From a checkpoint of a small mixture-of-experts model trained on Wikipedia: 8 experts in each of 9 layers, 430M tokens.
Below are experts of layer 5 (counted from 0) of a mixture-of-experts language model. Rows are named router (the router's row for the expert), gate (a neuron's input weights, with its number), up (a neuron's input weights, with its number) and show model dimensions 192-255. Each number is 128 + 24 x the weight over its row's rms, rounded and kept within 0 to 255. Numbers have three digits each.
Before each expert's rows: "comes after" lists some tokens at least twice as common just before its tokens as in all text. This comes from a sample of Wikipedia text that the model never trained on. Tokens count by the router's weight.

# expert 3
comes after: "0", "1", "2", "3", "5", "4"
router:106127140117104088111108128113141076150079143120114173109127119105122181151147117152125110158119170129149114109189140157135111141127135180125141130143123122111112128124097113103111117104114102
gate10:167116153118119175140131126117099142162111097120121114168117149107142181134116130158116152137158112104130154161125137118164107122074113147141132119078145149102108124103132126089176137148166119
up10:156175139112145143112165162125092155131169118130130161122082172159167126150066150099079142143119176097138105109096095109159116139090160133106121096108133149123090080109152105137123150128109117
gate11:121132140144117120139163133105145099149155145109108138163123145169099141093088148157105111166127129165117119116132101127131148167158107077131083123111157099098134147098100138138148126144142131
up11:092131135136130114146114091073106116146142094121114138164157145172136135111098157149124141107164129101142135159142128103177121136124163114133120104151166152125120116099154069121122125125138085
gate12:121139141124130128129156168145095155126103179110125129079138151086136146153117099127162140110084140121169106147108121093123086139124143133118152139141144119125121149161122130108133143115146153
up12:136126055092130094146085128114089106135130150105120151117117110131139151149107113170126099140119116098139105156122112099124108098130143128125158126126141150116142137145120139115128152126124148
gate13:085123119095132163139184124125147163144124159144121124145132139131117180139144127094183106115121087157129101160153133122113116122115104171101132106125158096107134148127104149143140118130081207
up13:107138143145142119104110150112130125088100102122127154173164135133144080097132114132128126138101139094126170149124123088112091134131159144126115125198120122134101133145165134142113149132150077
gate14:112115126201137134129115143123119153123107113187126124097128096124134163116127138127086109143115112138093110137149136109123146100114109144103110164093144171135128143132140145119136157148132138
up14:129156166091167158135145110119113116103109146108133126155109144138163122131081143125113131143147157139135162138125160144172104145161124119128129112131085090106127100142160099149096124129125115
gate15:151131124183174101118136107143116136109122123122089102153121123089113110131157128110073104115117116122146185135115103094072142134147135164107061128161151101142131166135135120091141156116147147
up15:136096154105117151119116154086138103128127143094128143134140135114115100158119156142135137146137088137113111112095113131156136160087053151139118136159162126197101088154109159125170134131136107
gate16:161107085133114109088098134142091132183148153127153118116097139116118134115141098117145138117149150150133125135146084101152140148096133137124154191106115132101127117157152126147141100123125168
up16:104152098095140116133165140138117158102129128120141133120136130140116156131112104126114128123115152123132142146080099134133164125117104136139105120131123111109139096134145127093115134142115139
gate17:152054146093160116103093123095141148162131136121134110113097149151157144129143123126119146130097163140116133164154108143114128151129125133102128120051123136178127107137144171115086125167115105
up17:081130122128158122117146128149118163123122120111120119140101124113135129141138117156144173143095141133119067158115100139118104107093153060163176101132115140123098140125113133122107124148099142
gate18:109099164125096153134146144117112106142141115187117161133132183138098159121137182144151141116122143173111146113113110143170118173089149106152153126091151122115135054137137146106119157134141138
up18:099140164105142133140111130137138141152104104112119118095133093118126106174139108135131120111088124138153119114131119119145184137101116155114143093181113134206127155144110124112090134132132132
gate19:142117122134114127120142089147131140141184115131167161105135140221099113145127127156134125102125150184126124121146112172122128147160104141144109087109122110126113140108065115125122105134145105
up19:149143144091114171105106126121143112135117110092135128093137136132127088077158106121123149090091130141101127129119107099168116101147100174136096161205132139110155161111151134134156127116156135
gate20:159098114168144166143105131171150112172121158123115097171165126138155106136139139152126143119124118106140133109136109149131116064112183177104110147152162127131119137130095121116101097088094090
up20:107114114133150191054121118120124080155151128149159160100119116128152155176106126144153141184126135128094155107116133087136067134145185149123119110142095094134161104134122104114141152117113128
gate21:091104136126161133136147118120116112152154126149100137120128127111107134123121119143132100107112145150146137142118166120152150093110128142092146151144096098166134132101103132112136153111135086
up21:127128118106113138148124163136118082116167121161107131109087123102116133088152102114106100099136094095108104084119121162092150141149114100138130083079120123126129118121133143123142093148169067
gate22:136144134117115105107166131114137187158111143187117129146144128105138148115129129137157150135113128142103119167125151132122132141116080139147152172149153127106114144078124129101133108128114144
up22:163146133136058118142184108120167146105106090185127105162136129117113143148110122109147129130088126127123142129141133160112148153136083163092154140172157082129112165149107113100130110135139151
gate23:111134114109128132141115168101124159108115143145136122107145160147130118159086127151094130085137112109182174148145114070120119150132124158103134149118119116154117168122136098092111126129114104
up23:128111101138131102135148094139115155182137119095078168125149135096145149128120157180127158170107113116110104141148132132152139108144147119111109134186148125122121117095133159089156127146095126
gate24:164158154143148127114092141116115175145145100100075121149121096112111108126110184134126130105126100116100182153135066161133121120135081142153125109100169205133100122123132084143138127146154099
up24:146118125127079105138106114129129109145111108141128117126140087128124162159118140153124068125048152089122115135114101119122148149131086161163148112114200095118110105129115123148127160120122125
gate25:140134192134116135120149123123093150107146137128154129146115151103122135116096146175095124094109133130135148125145124110131100121092163114155146110116148131141107164127116119125126121108126185
up25:118100112176141127094090127120137126146107129109163130135150145140096137106139113169145148171113132164135110155128123134094125157170108137107143099134128126118110134122138127145114152173118181
gate26:144112165169130142148095081144121097143093144124108113127182134094178149140114142163145112132122160116129148086145140115115188130149162141150125130177109169079132139110135128085109130121133103
up26:109099087103110086132119137145133133117127137103130132151090137124130126148105066119145140116123166130127127123146118158094117167117143145099153180127132125154052112158116138145111106108144123
gate27:107133179139136118158149174102177133115152162152113094150102140168109147125084141145155131152167153152136134119093096135127107131084178133182142091118154136137137082150129117124155138111115154
up27:153101123075141117134070113104121169145118087102142137197136135167152133151138124133114152112161168132120178149113113148132133168100129113129141102149130179140131160173113151143102143148144115
gate28:125121144128171159128089110127144132136097083114125177121132145104141153184122131099094146130166108136155173125126108106118168133094102132143164125095106143123140099157147131120135188124154152
up28:142145131138111102100140156129140137106124136146110110144132120101104128148085124145126137155105156102132115141139114136139123134135176144133124123168147125154118164117125157104120130163102143
gate29:126097134142186145124125131124129162119121087124154134122159109145108152165141173089131115144153166086140158159160131134143162119143141128120117091100092122135210070151118176145151144182133154
up29:144127112103134044136109126098095075115106128108142101102121124171151101106121131122132139106144140140082110110108157154140170147124090143157131129117120128145125119122159172128157108128102108
gate30:122133148091097120150105086099154122112100149152140133096124115146125138148109095172140160131128118108113179139136158115110124092122100151150145115093124156123102118125120131099126112133105106
up30:125129142114130135154135102162113139111123131110132100159127139131118114137112149103091138110134136133151091139134149100142126148140181126138144137115164148153146102105133157142115140156120102
gate31:059159120135187094110133116133119122123146144163131175146102101093101137160124117109116117109165098125181170132103115093109155114098093148140123093171161137087112142150127169139133131132108142
up31:113125176071126113071153141112143181105149077137127174139090133119109135170136106135134123118111116148141141139135120110092096144126152128148098097150172151112097188155105121130120127129154107
gate32:128108147120162164116104127127120140125102119132121121118138147090109132161137118150118154114123116157114115129197175076095117105122124119116160125122130150140128104157095108130119135136107156
up32:106122166138111196119091144122161140120132131110148140103135088138110144126156112135130126145086083165096122173141137126136098092117074156097120107144126150140113144160106107113134111124141125
gate33:156107106106123149132115129126132118130146114121118123141143158141124166151123107110125121123089107129164162131106124136130085130107186116092187133148135147109120132132104099081142118139132163
up33:104069117129146130158124160143126097126130157091108090093153120151152137130175134189113096135090116152135117124127140194157104102099132173107134126161127133113113123125129119148132156184181175
gate34:133112152123102139119107142134128110152131153140152153098075136102142154131132110159114130162104158098148127113139142111162132100129128161117111141143126114137051150116145137100134117126117146
up34:138136109160153060146147113119100142149141115123133101172124131137133172141165125134120115092111118117124133141159132134167167096143133117148136097119081134117119127151149103116114114136101141
gate35:088129077152171130119126097142105110117096144123149134115171100125153149130115083148130145119116101155124138163112130135108108154111109136109134100096096128081143162074105106103129143119173121
up35:156085165150167146104095159102157135125131075118118176184085152087159089123110136089103118078142111090139150118102094099165156080098120084146109123105153158122105127136138149110126122129170150
gate36:113117127128142085129134102081102160127156137115146104126144152101143136144092154117119109126131152128165068131097121157164147077160158091146152117068198130155137112125131134148178113160116132
up36:139164176139110124165137146080119136147169115133107105193154175133155072156077130153132156107117132081133119147105124150136112170139140131106140106155141151124115095125125119147106146107143099
gate37:095141147120099163165148131119109150140094125127112106166127165132150109095116133188092161109155166106148137154103116132148117154110132108116152110109092090156145102114123117100133068111122112
up37:155118122164095093127088105135103108065147089134117144135072128150105127085137159151131143131152140113132106107138140106117116118123096118123140131129152154148075119143093069160126110147148131
gate38:123151149126131101133128108102108153150148143091134131140144111135132125107129128113145128113100146115089142092118122157124120167134130115084103104095183121112096135142161152168176094111142077
up38:085133201143092105120153125075088142144109175136123127120066107113160173158097119145102114142162122120083164110169123102147092112146164107107119123154158150135115105143127117136130120135119088
gate39:113105136111135140115126141127141127122074127154139138142129144118143177125121136110119138181124131122147129142157146151111105165103150138113170129152081163145103146163063085126142149120128145
up39:141119093136113121128150095160076126087169115124142117124148146117163128125134150146110120138107144097148139118071118143113145144179147084109136186112133123111093075109143135190144097125159117
gate40:142110126150123088129067125094175094192133137122130146167081131136123118146130097136107126107155106137155154108108133133142114122175123155099123126146157172139103160120127155133136105094136102
up40:129153092136150150130100104081147139146136147117139134102137161136137125104142116129148129163118131147148110101147102128098120138128152159106110137116080061134123080121134145122122112142098105
gate41:159083137088139090148141138111123171091137098140106146144114149187121152149147148143126092126136138118140145142176126084106147125094110113130154092105161160151134109181124094169134140158134147
up41:148137103142158160116177143118115134132129133135139108102137142102141112120135140078135130079149143149129077142112100118127095153097117130176131130141137158139128113138159115122165079192127135
gate42:126071133168178124076100145117117105149146113142177187120115114159110126113109110121139111122155075121096135113168147110157167141130130161103140167120080120116127135129162143121122149095160146
up42:176133156143082084095096126130098138106132115148140175105164135177128149136123124129108112100136114126104153146155108166156161117123106110095135153116123120171115123165151155124133126107154163
gate43:111130154152150133121196133156151104104128125140135129098132102131113129158141124121166094140087134150110100140143133146168090137125134155122135133122137140149109116122129071160150100112131121
up43:125147122195160122140130113096139103148151137135151158142121143139098098118141077116133119113164138102123098154123112084116133143101101097106130100108159119113142091131166148128129120138119116
gate44:170128103100139103099102134116124112124111071164174121123109138119114131139153102131108069118144142137146130125142127118141129161112110118127144124124063088156123146138113120105165144107128066
up44:083129132169137121129128140119134169106150155105148123133101156116144137079080123139125182125170127096146098130129139116102138122111099118150122138125155145102150101090128131122118102129114118
gate45:117090126086112160114133100142107122098129137159085096152110122113122126140126094149140165102132128133141138135117125127138111130144164144139128159128125081131108155129130096089116139156120128
up45:166096151186146176124152149133167156115117132129114122142132163120150114101147116117116113113089176141113135108130112107136127117097122135161141146167127164140139142166155160126114141105106103
gate46:109093127123123166099144135107104100160129134137126173105086142083109112118140124161123162128134126159089102147154107129143085105103134098157149105102111138101147126149129095141140150150131187
up46:141145183113128157135136113115098124154118150134095110092132113083120124153119108150128140166102146139101093148122114137169126144141107097130159119119105115081114120138128132144138134154093166
gate47:123119152082147105118115115124139094120130110098142162147134112106117138138115137190111149128103143101170069113119176148124140122118118125153136102110098128100111185095098165118109158127131130
up47:133103112102132088131143139095157107129092162169120104126121150096122135119131154140098166103093137086128081148139137156120143127136137112138141093111171082148150091080119096151129126166143145
gate48:148130067122151107144130149131134124130159133179117127146107143185129133095121141137133177124139117150158116136138136130140159123135140154140111142182120084050135107111139110123145072167123129
up48:105168108095119119102118097141153124122106135144132135139165139121157132109113128128154125143102150118162156156102157163156115156107125116166157124180148113130172168079099128137160136128144145
gate49:167159116172164147141129151114135111161123164124103092103100138105106127139092136140150114127124137098163090135108096115102133169128118111106138175155136109123071140110119106157140105115135115
up49:131126121123096158077145121128110144129130122097116107115160139123123109144133098078092131140088149096112147106114077111120098164107122103105123153174145094151101129132083124107123122121123119
gate50:098130140139092084119108139084140135131153107145125118150067152145183119157138122165109126112154121082114136139131120100129144138115121149157088119139124069148106163166135133129142120135186097
up50:113132098124137170177155076142106119146098144095122098097145111135128141140146101118121132138097128140095153139133157149134088155183157141080123118127120139126139102115129120137108123145129129
gate51:168161120113160149139124126148121109129128142128114113114159113094114099122132152117135155166149119087099135112113155147120130123129136149135161116125081121100168115070132118119127166128116133
up51:120111110130146126122108122165132121148101158170131111160122112116109119187127114151122156146167194130153125134088113108124106153154116120135135122111081150081156152104118101125143108168125114
gate52:137132117163087105161138103129101131119113108157109131121081129111127140178115143191129147115154112084118121127164139057111137153082135105138124117137180138122108142123113107135157109127121136
up52:143130130108163095142117140100086165081120119103126136113163107111126128119094141133134129111116123133121127148137134090108108110120158062126140124157132134082129144097115123141134111145123143
gate53:138120152174176092122128073117118149107135121165119123112153117111094135114117124078152159124109128138128112106124113105096112171158144151134145099093148117141152115139131098159142088150153167
up53:169114151154116102111168083091096162114132121147139127143090153097092117114100146154138142101126138073136134117122083121140138149130192089154146086139131122179139097127131086128124094148116161
gate54:096147158134109143133114151150121129119160130142126139134108099120147139157151106101156155172143123061152140143102135104110119115153154107123146138122110131124147110155142136080135138122137114
up54:141206136169146125160122134108138153111139130110085112169120152130157092107130170115165163131122159102125121083101120147104104167151168175138134125111116135175131157137159129107088096104075128
gate55:171126136162111121137090116105142119086127113132142144124121184124145114086184132136123107100168117128132142118120100123129139135120132166156131187140099118094114158096152144128102121141132097
up55:155116154207157169119120142107181141153129141160164149135102135179144104123140131158167108160121150146132089119100125131150118059146177112064126156136132121140127111148091125119115126135078133
gate56:148105139087124103136142133139154133116160095159134090117132139126157109152064122120098151130133127173164113124128145130129125126120117117129123179139111113153106139120090139099134136121135120
up56:084077136085088143128123099098130135135147112149108137099126144126121148135112144172108130147117117087117136122142147122147166135164122115138127111135128097147123153103082149133166116094108104
gate57:137109164135135110113122147147106107097159125153134111137123090130122113132118131161104107112144131110134061142137113119117185143138091139140083137138123148145067138163109164125094145135203155
up57:117124135160124152126118132126118101155131123162111163139123186138159117094130084131073155121145136138126143181135121147111122135136125089108162145159117103132108101116142132126117165124121104
gate58:088155150125127147111122127149190143181143099114133121120124135078079156115137143121108118110113130125114135115161128161162127135151124121124130128116112163104130122149120132138107110162114142
up58:143138119147152134102157145107091127089135115130144146158103146124181083105111113121137172121149123111147152109095146098132125116133123085119132126108143072149125128100124109112117119115125118
gate59:116068109111127150117159125139135140155121141164108117084132101114109147141137159127151135131130115126121152117144102097187157105130120138142111161137116139124078142176138146103147156126138112
up59:074100133131168162142167137206116101103133124133121119138136119135167066167088115120142090089125090105173120143139107126071142128141108102086121177133117156126113122152123132154093172105155123
gate60:132126181140132098136147109085121142137166125112112096162164130115129121080148130178110134136099128105100126163137178099136156085129121137117138089133117126177066139174126128125134087096118133
up60:109114129161108090110127156072120122148153123113118134128161141154170129096118131135120125131117161135114115142132147095100152153108078155138136120132148113111136141105110143129143119110104134
gate61:149118168097132064103123128146123111138127162159160176118109141121086145149166096122106146135125115158151169128099138137097177099097067142131121097095129163106121116100141123133133143187125177
up61:119126141104138136120109156130130103144110106122147139110119148093116114142143101133166132128098154087157124125186119134148112128143116151125119161161125065138085141166112085116126098147090112
gate62:113097162110116129119149132136117129149162087154132139135133094102102140165095123160149138140128145170148132135137126162178130153101157112124087092143138080036171134148092126130133085145165099
up62:087104152070126113143195067123100113142136147163127132128134131093112161170070144129138106107139130131145181097125111146144134136102183113093100078121124118122114157117150111136161148120165152
gate63:132111086162151121097117144109133164133117145130116143148132149114118181147058134162129141154108145110145115110145123138126116145129115174122122129126138124159103109117146150097137122093147147
up63:146153147145112111145120109172143172125109107142116138162130131091076126118084125116126118183136122098151089127106153180111175149106122094100116127188163110128127119113163145113072150139154119
gate64:097123126111136136117171077110123136125145122170165166142161104128113151106154124160174169158094118153109098141121120126132126153177147165104113106112135154110096152129134164126140155122119133
up64:127098153142099138119097161174109128149122126116160134087168119125120101133163138116132126102143114132137152130164157118152122134094097154134109124167118103089141111096114073131110121163139166
gate65:124145121138132154139117080115135129126074124143124107136126167129131153106153123157058132132130135143093154161173173136130108152154121120169093121097133105106156156143101139142135122143122112
up65:159140142087129123149150104095083129160122111180131079092157140147115146056121129119139138111120118127156110163142147136159135141118152112119167125098124122178104114124148115165105146138089130
gate66:141154146111158154103108095100152113123108157106118090105131130124152137162108132166149114086124131117107171104111098102123105102081102157139145117134161126176107150161128127118111166165098129
up66:121103112166135110102155146141148126111112153130147157154105145146108084156138129120143145138156141153134114114137142155114131147110120139178119108134128150159089116100189133156155124151096124
gate67:169113108087109153110086142112141122120136125131165148105106141132144107146125119139122118087101123148115119150143091148136121116126083137171154158117120125161164108144111138099113129141146085
up67:092169124115115145132127198126101105109147129120134118134139108142130088143062123065126154121132123137118132118150142124184062142122094114110108167114104131130146091114096121121136124122154118
gate68:102112147139121142126140115143140078100103167135141104109155103121064140135141146145132159104123106144094149123108124151149125096142118175127108158147114166129157158139099123098133124196138132
up68:148093112083154149154154119127089176155128060101092100171149159134123119143131118111116135123125138160124123120139107073105083162087181098136155122106157089177122096095148156151122174100111117
gate69:133138129078074141150099118084133109088137165137099122139125162149142103115104152128139143140089104161107107135112153143102102146142161162139128099137143109115168081126123102139142083139096100
up69:124119098091140133128126075082086085130137113128110177143124146110085125115130109150160135153161113117112109127134167132144118109119145150131142053115142133140124122137106134135107136152134141
gate70:140161069158135151116116156096114120148129099135120117116071136083126104131102118177109134157088159116153112125158183108120097109140099139126115135099119103130151113166066131103139118122106150
up70:106135124140149089125144129149136108083129127095127128111114163109118127136151134106124117155142135152135133134138133116117140133156121160135119145139072103148102129121109122155182143128078102
gate71:148138145158124123130125086173174089114162175150139166147108147139087115124179112099160121149149096166072144123129143132123174101109148143137094140108118153118141143180116126115117099116115145
up71:112127119122106145182123150171130154089128085126129100136128132140139155108152115136138098092120086079155097127132120121098126146143125148147171165102098120124140070082107126093110123147125179
gate72:139096113137116100105170064129134120134099179137138132110112142135109124131118151141146103092163124151106164149146128087104134127153174147142148089106111095167121145137156137126106129154134126
up72:119172145121175137152179107157106155124100134112136088134145093179155103120180123161120101079124117099148176199118127086127150107150170123141151109108116104150132142128116101163132097114128123
gate73:128123129140092149117151165117123140131100131152144186124129115123100160153124124124140113089135133145119148114138166155170136130133160160154141111126094149095137093095134104079114136130106163
up73:097119161105162188173125186109123152146119104098143109149085173155163131137119152119106162128091095092163142110104100109152083086066160110092156132104105123199133125071110127143162168126119149
gate74:126145126092110122143124142096118103134134113122127129105125117151095111095146129164099099110095136137155132121107120103164123138073101164148107066154140163138137185154109162184141131136111117
up74:100144083102094116110085172127157121133130090097118152110145149143128127131141105136109150150071138100140109106093113126114108122107137165116116099138117115145128140122149133164108125100148079
gate75:126159119093126117157125125121112160109072124148172157117094146128169115122114121132115110102100115121138143134142146146154152114144133153150163128163124116123159116134080100074109082120123123
up75:147127104148120113123101140127110142129126113088142120090093124131139106114145152194145108075141137095108114114160113139128132183154113099094098140127108109099111108139115075154126095168151092
gate76:085135091152141117116120113154122150121112137098145147105063129112149136113094109143155099113151099091171128132125154094109098117151107147185111130116106124137145128117133181093129177115123119
up76:172127149127103083142127156164120133060157113145120116091123132136083121112117137131146135140122103108104155111126133155143158144123135123128132146089093163155139093143143110102152135120120124
gate77:135140129111143107127118171136115137030157097117101093126140146143172145135114137136107140113115096129086142145157143096120128123127119153099128169147148186131099138114070107142127169133151126
up77:127131121129121160155133158137098109160116114138147120137079122113069125067144139113123136113153141089098089137091142153124107153153139101126144114162164144081150115111141159101116114125144119
gate78:126127168161087169112135118110133168135136123112129135163100106140113109129116116124173160095164127145100132124106152108153077101137102095114113174125175100149126094087126133094100085114143168
up78:136108128122158115170139123153087146121113124121102073119108133119082130135146132112129149139141108145127121124103177110141138138104119125110123132115120099081116112148142123155130066089098138
gate79:105128128093149133139162105169105092068112097109144128099105110085108110104151128127082100112100143075141139107157144127151182110199144140125115152152154138147123108127136163128146135153137142
up79:080150082132160101125105139132130140113126159069134137118106159107130135060150118150117113138101160093137128115147158155094134121125122167120132151086152125142140140063141124092148083093092096
gate80:135150113133138123129133101136125134105133091123128098072123111102130093133115130129106142118148110117124103128129120127094086118123143124127129116145154108182120116117100095157144124109155097
up80:120124137132124163123086095145139141132142112125134184111137144111108108119125103087130116127133126185140127153129108127103134131135126076145152131148148083116128085098140126099148116141179135
gate81:136165100137178108089153114099150148110076138126141116125090086113141146128157120152175114117084141150139124112140098144106136135113093146102140105139136118105122134142172091163128128153133124
up81:123161149074107136188121192141120090134156157106074097086111137162108112133088159127117150142158141104111090123136159132139142087140123094136170110101127121150136098156109145143093152150103154
gate82:097117122100126139149156147191116168181107131159133111117112128113143150151157150158103131094141149104139146141171119156160097110187122080135084130157129135151119125123114110122105109090138093
up82:152141138145085117134114157127125132056150117117159151166146117094114142106128126105106092143100130100136152094127127162107109126138134108144128129111150146093169093111135124130131133122158162
gate83:118109114039156141156135120101136125094133103154117132123131115127113132137135132125128142126116160110142167140139172109125115122136108131123126108155086155063113121144109098126152108122134129
up83:165129154135116171159099182145101132115115134099120121139105124109131121129128151112129115062111125113137086139138101130131101142094107112162164122117141147111091142134129082112103111137146110
gate84:139109172134119122121115144106135128187082141148129141152115179133116114063159140165144114087076150164125132141105108137135147151150097100121139123184133150130126138155136124080101125130164139
up84:110168156076121134156078187130174082143156157139118134116142158146107148150163139160107110099113066135097150121114147161101122123119134161117143123121135083083112096140175117153162115121153092
gate85:135072141151132114117124073123130098154112096168144109129078164096128132133118114146161124088144141140126112099125148120084109134116093110161113187113162141102109109144075125116126148108132113
up85:114129118143140135111127113108139136167132131145123155168119142150090172126121096161157096158138129087097113110140118122108098166131132109147131110137169117145129153121137141133136135141072129
gate86:104126146136086130134143129171092147114111080100128125105143110111095116140155087150138133103087098119141139137141145120150140139106120145139120160125160202118093162135079108106123169146117103
up86:199123170124157097113139098134105116119123132125167100127087110121135152113118116164128127138108127137145094171130140084166151151126127092114131110108141134123165153112146136143131150148177152
gate87:166084119143084135116105084109111113112093122151143128140136106133097131142109114104153125125173109090116145125165112140147126077088084109139144168093141129113114167162135140115144195120083182
up87:149106125134077168126153165128137101130102148109128145148138113135116129097085128143111113158132143160104093138172132119155119139127087148097125146152133088124151152126111127162136111136158074
gate88:144119090162167085125102087112110143105073134148127112122137110145131151132092175167072138108129119126119113105143129126166113145157139116135079111112128137169100144102093148097131158152126147
up88:121186136097132174151151103132123159102186096092132111091130140111165115133133114128105095143092137095134151157144119107078126141126124154140149130170110092142094151139129120101106104141102110
gate89:096094137125115155133173137130121158139096126129083116180111131115122158153163159106099124087118086145118142118159159116151116088098109125138135155147139121128112132144132117114128135121108136
up89:131154101082147146091138129110127170110139089088144144134130141126082143124091126116145115101119090121078149154114147101093120103135136122072126124143149089106128162137140151139122066131093130
gate90:134096116169137113119122117141096120100130164139145162122155105102072134137110104132142146104163120106089149141138132125132110136152178111147134122100173124110155096102135102161122117160083165
up90:167132129133128116115090153152115145136108123147158150157140130181155130122125141121108130152146123097151151136133083134117098127100205138106149114134114126111171132090101070151105112121127134
gate91:113109153114142131106108115124131099136162113121138175128128112097107135116159105118125160155125067120080137112152177163102134105144098124142099133095113111091104162178075128105123123106151128
up91:118119132101073097106132138154154164150126128115074105134097111142117113140100100172131142130129156133116131132086124161102152143127106098118120133135144118120097120173116165080104118171107103
gate92:132102117154096156077121105108118117153106171150153164151163132124110134152125093097156103104167138147135102124149106122180120112094127162086144127106105116129149151133074138123121122142142113
up92:094095098120128140152176167146085152081123171140145095120090106156137143112107149167150129162105139182133124133077133138195100098147120127087131129130111165057173170111104090152168136113156122
gate93:107131139077126137127134131081140099163140100118126132123170095112114166095152149110110112144154113147130162101118143141145162085165135140099130045101131135190124135113146132127142085132164106
up93:150147152109124133146129141171096084162111148123126162138123124133107122118140138153081153135118101160108138150113120113147169152103124123155151141160139088098110139132115162099131123139122106
gate94:090078154118154118120088114117143119121124126115185145115127133135109137108169109159131093132103111113114105126135144154121112156181124170103126133098104139123169126147126086100121090131093126
up94:170150131132094137138156122114136180127131116128104145191114139142133134172047141109130142089147111134131149147131146098109132177108093115164158144126122127130136136152130143131123111096143140
gate95:124137121131140115119140108123114130116155145127148108172112176127059090104127143123149124108126140145110080136102136103116145113125126101115128155120154142129097144146122177148123144136119167
up95:137112140145101147100114153091142111155120121152168135132152099097094148091126139136155143149113156114090107156142119116130128127103103096113112126133121137103136156130136154086150120135137129
gate96:097153156123125143121096094150149108128118098145132122120142112110159125115161170161132090077099164169105138143158140143181147126103157168148131111155157138169155170128112105072087134130153137
up96:124101101158117121101120155155114096130193170130133112087119095124135135119113099092141091134120133124107155121107158120074146108138094140084114175078136143055164093110127131146152103149115107
gate97:134106145145174105129108120147156140093177132092149116096158108144106148110130103146112120077126125137089138184181138118104135149195138160090126127150135132133086104133127145144097130131122131
up97:107147117093138138130095128122135109117158102127137119093158122133085167145132156125145142118109133130103178159151149129165108088124188153117100129128102126164185145143119131120105118132120137
gate98:140125100129104158126132140089120140084117153128124172141112179144112156112134155149101106098158109084131129143126177158140153102147128124150102091109139137097150093103107155127123122168109123
up98:140116153103137174114107177151138153125146151095091106145180123133194113173129122122134126114062104092110108147180108134113155186127115193137129154114136110184110109106137152092101135130106120
gate99:128133095144100110121109099126126105143116145113122126129121116131099150163118144199148154123063104091182143135089124107196125153142176149136119100150128147129134116119078120108123108114169154
up99:123142150105142165114165146093110161090183099106135141155114095157126110097144168075133115093158155169106141128111069127094134099138111118129119120122146118133158106125119177188146125126123131
gate100:086145124113131131141144140123140148122128168175109128140176127168099124145111101114140162092115116166123152152136164100129135087076079171131128147147143101145071144151102130111138148124106112
up100:128078156080115146179168157183078081082164121101147125080153112114128106096158124125138133089124111152166124093081152159126140129144152128115114147149093158089150102106109143118101098135143164
gate101:101071159121116172131120124135138097142129163109129134087130126126135117155123149142123125135121151154133151154106136094112151121091138177116153131123141140124129136139156114139129115088104121
up101:136102101113161119154147140141110137143138119133118140124106129148126112144116150125115126144108088115148115151138079138135111154084134110127132113132119116151134092110150113118146139132162114
gate102:139154130108114149088163141112090092162124122101136122118116112147108148129102114111105101145152121085126114128136129129137096095141150128134124128104120114129121091152156105146121127124128154
up102:117088123186164132091097088146101131127102141157152162130105098144103144169077115164169126139126117122184148118182093126118143112184158107156113188149094123126091135127139110137120128080135131
gate103:162152122144133085145135107106129100142121164166147120099130116093119135132135151121109132121145135072141135102117153138140100077126163096159168105132108122113094147117115123106172141104089160
up103:144135146123191101135191121159139110139137176131135100186139113110107114121118121114131158126119136154127156128135158107112121096110126144118128111138107130146104116093142149119128115115127109
gate104:164129111116166123135143135128114117118094104141134140117162113148164136084115126137113156154119086127113133155134146106121094090089102124146124138138103106116133105085104127125113161135149159
up104:133119117094164158116159146147146136138134123100150095179167093094112120152134099173150106163091102104151163109145091144092072117087106146076101160147147150145113181116088120106112114115082108
gate105:123136120163149100136131095150125149149115108115110125134130109097152157165150089123157135129173150149144117114126153141115162116110114141120117121135121108155120096175077153137137110114102109
up105:131117134117130085157122146139102118109092129107141147129183102150145066095137170153105109136167113131136091132147178139131143060138083056139103139162098106133104116137075153139121140113149151
gate106:126115142184133092133115145152090146116130141106152103112146155108117145126119120115117123154142136072113094136146112124124123144148126093115153157132150138151110119098163103140144104116122160
up106:163131142167114108123153124121142132143100154153108112083078120135086123175115105101133095111162164145170076141129161155116152132126057099137135146167097109130087123145112164145138142130155146
gate107:117132105158156171134144109103145110115133104146101100127126138129113107120142107143113148169132120102096151098120128148113165066121158139131121145113145145173125146112144087135140167117121114
up107:145138127098154112138154143154100117127134128060110118121118101160122117159113086124120164124112163082138155139127118115146112116132116149096160167135136132138100097125108144111112126090118134
gate108:103136141104147138106112145113119126155171158113136136125117128128108102111151116127126134096111147080125146119128105132162139146113154073137111141112148108106189115154143117125158109098147146
up108:096089144100120138094096169167192112140177108091141146132149075143084126131117086127156105089113140133084081129157113144138114129155137187116136135092094115127128101150171155120125111090145124
gate109:170102118197111173123106105119150101110097149141107160123099132148133130150107112162103137127142135120126129127141119115125142128109142178171130182152126123083132137141103130127146111141149138
up109:125147157101109070141133143168105156114123150140088107136125109077115126147139119108120145137173103100138109129128176118071141159149120156108113081096098155114114074093195136154123174102121153
gate110:161120106130111155107103128097129112109093134131117167105134103122087137110173148145109136111049088130138122137150164171134125128158099123106129158132123138134112167127133135164131139163149148
up110:136141125119111059121114123127075113130081093134121124127050180111125115098128147118102128120111134119155136140103136131092115153116095078128157151103153141150084153115114116159161142140094134
gate111:138141131145114163084125122106117145137128079151126163112138117118109114131116100155139125111133148141112130179132132104125105113101091096133153078132135124136152113158116117117135161113127181
up111:145109156155120110133119115146121161130137165140145134137078102127124131128141106121149123121120136089142141105090135154090190124114097117140143137129136134119106138091112119141141114157141106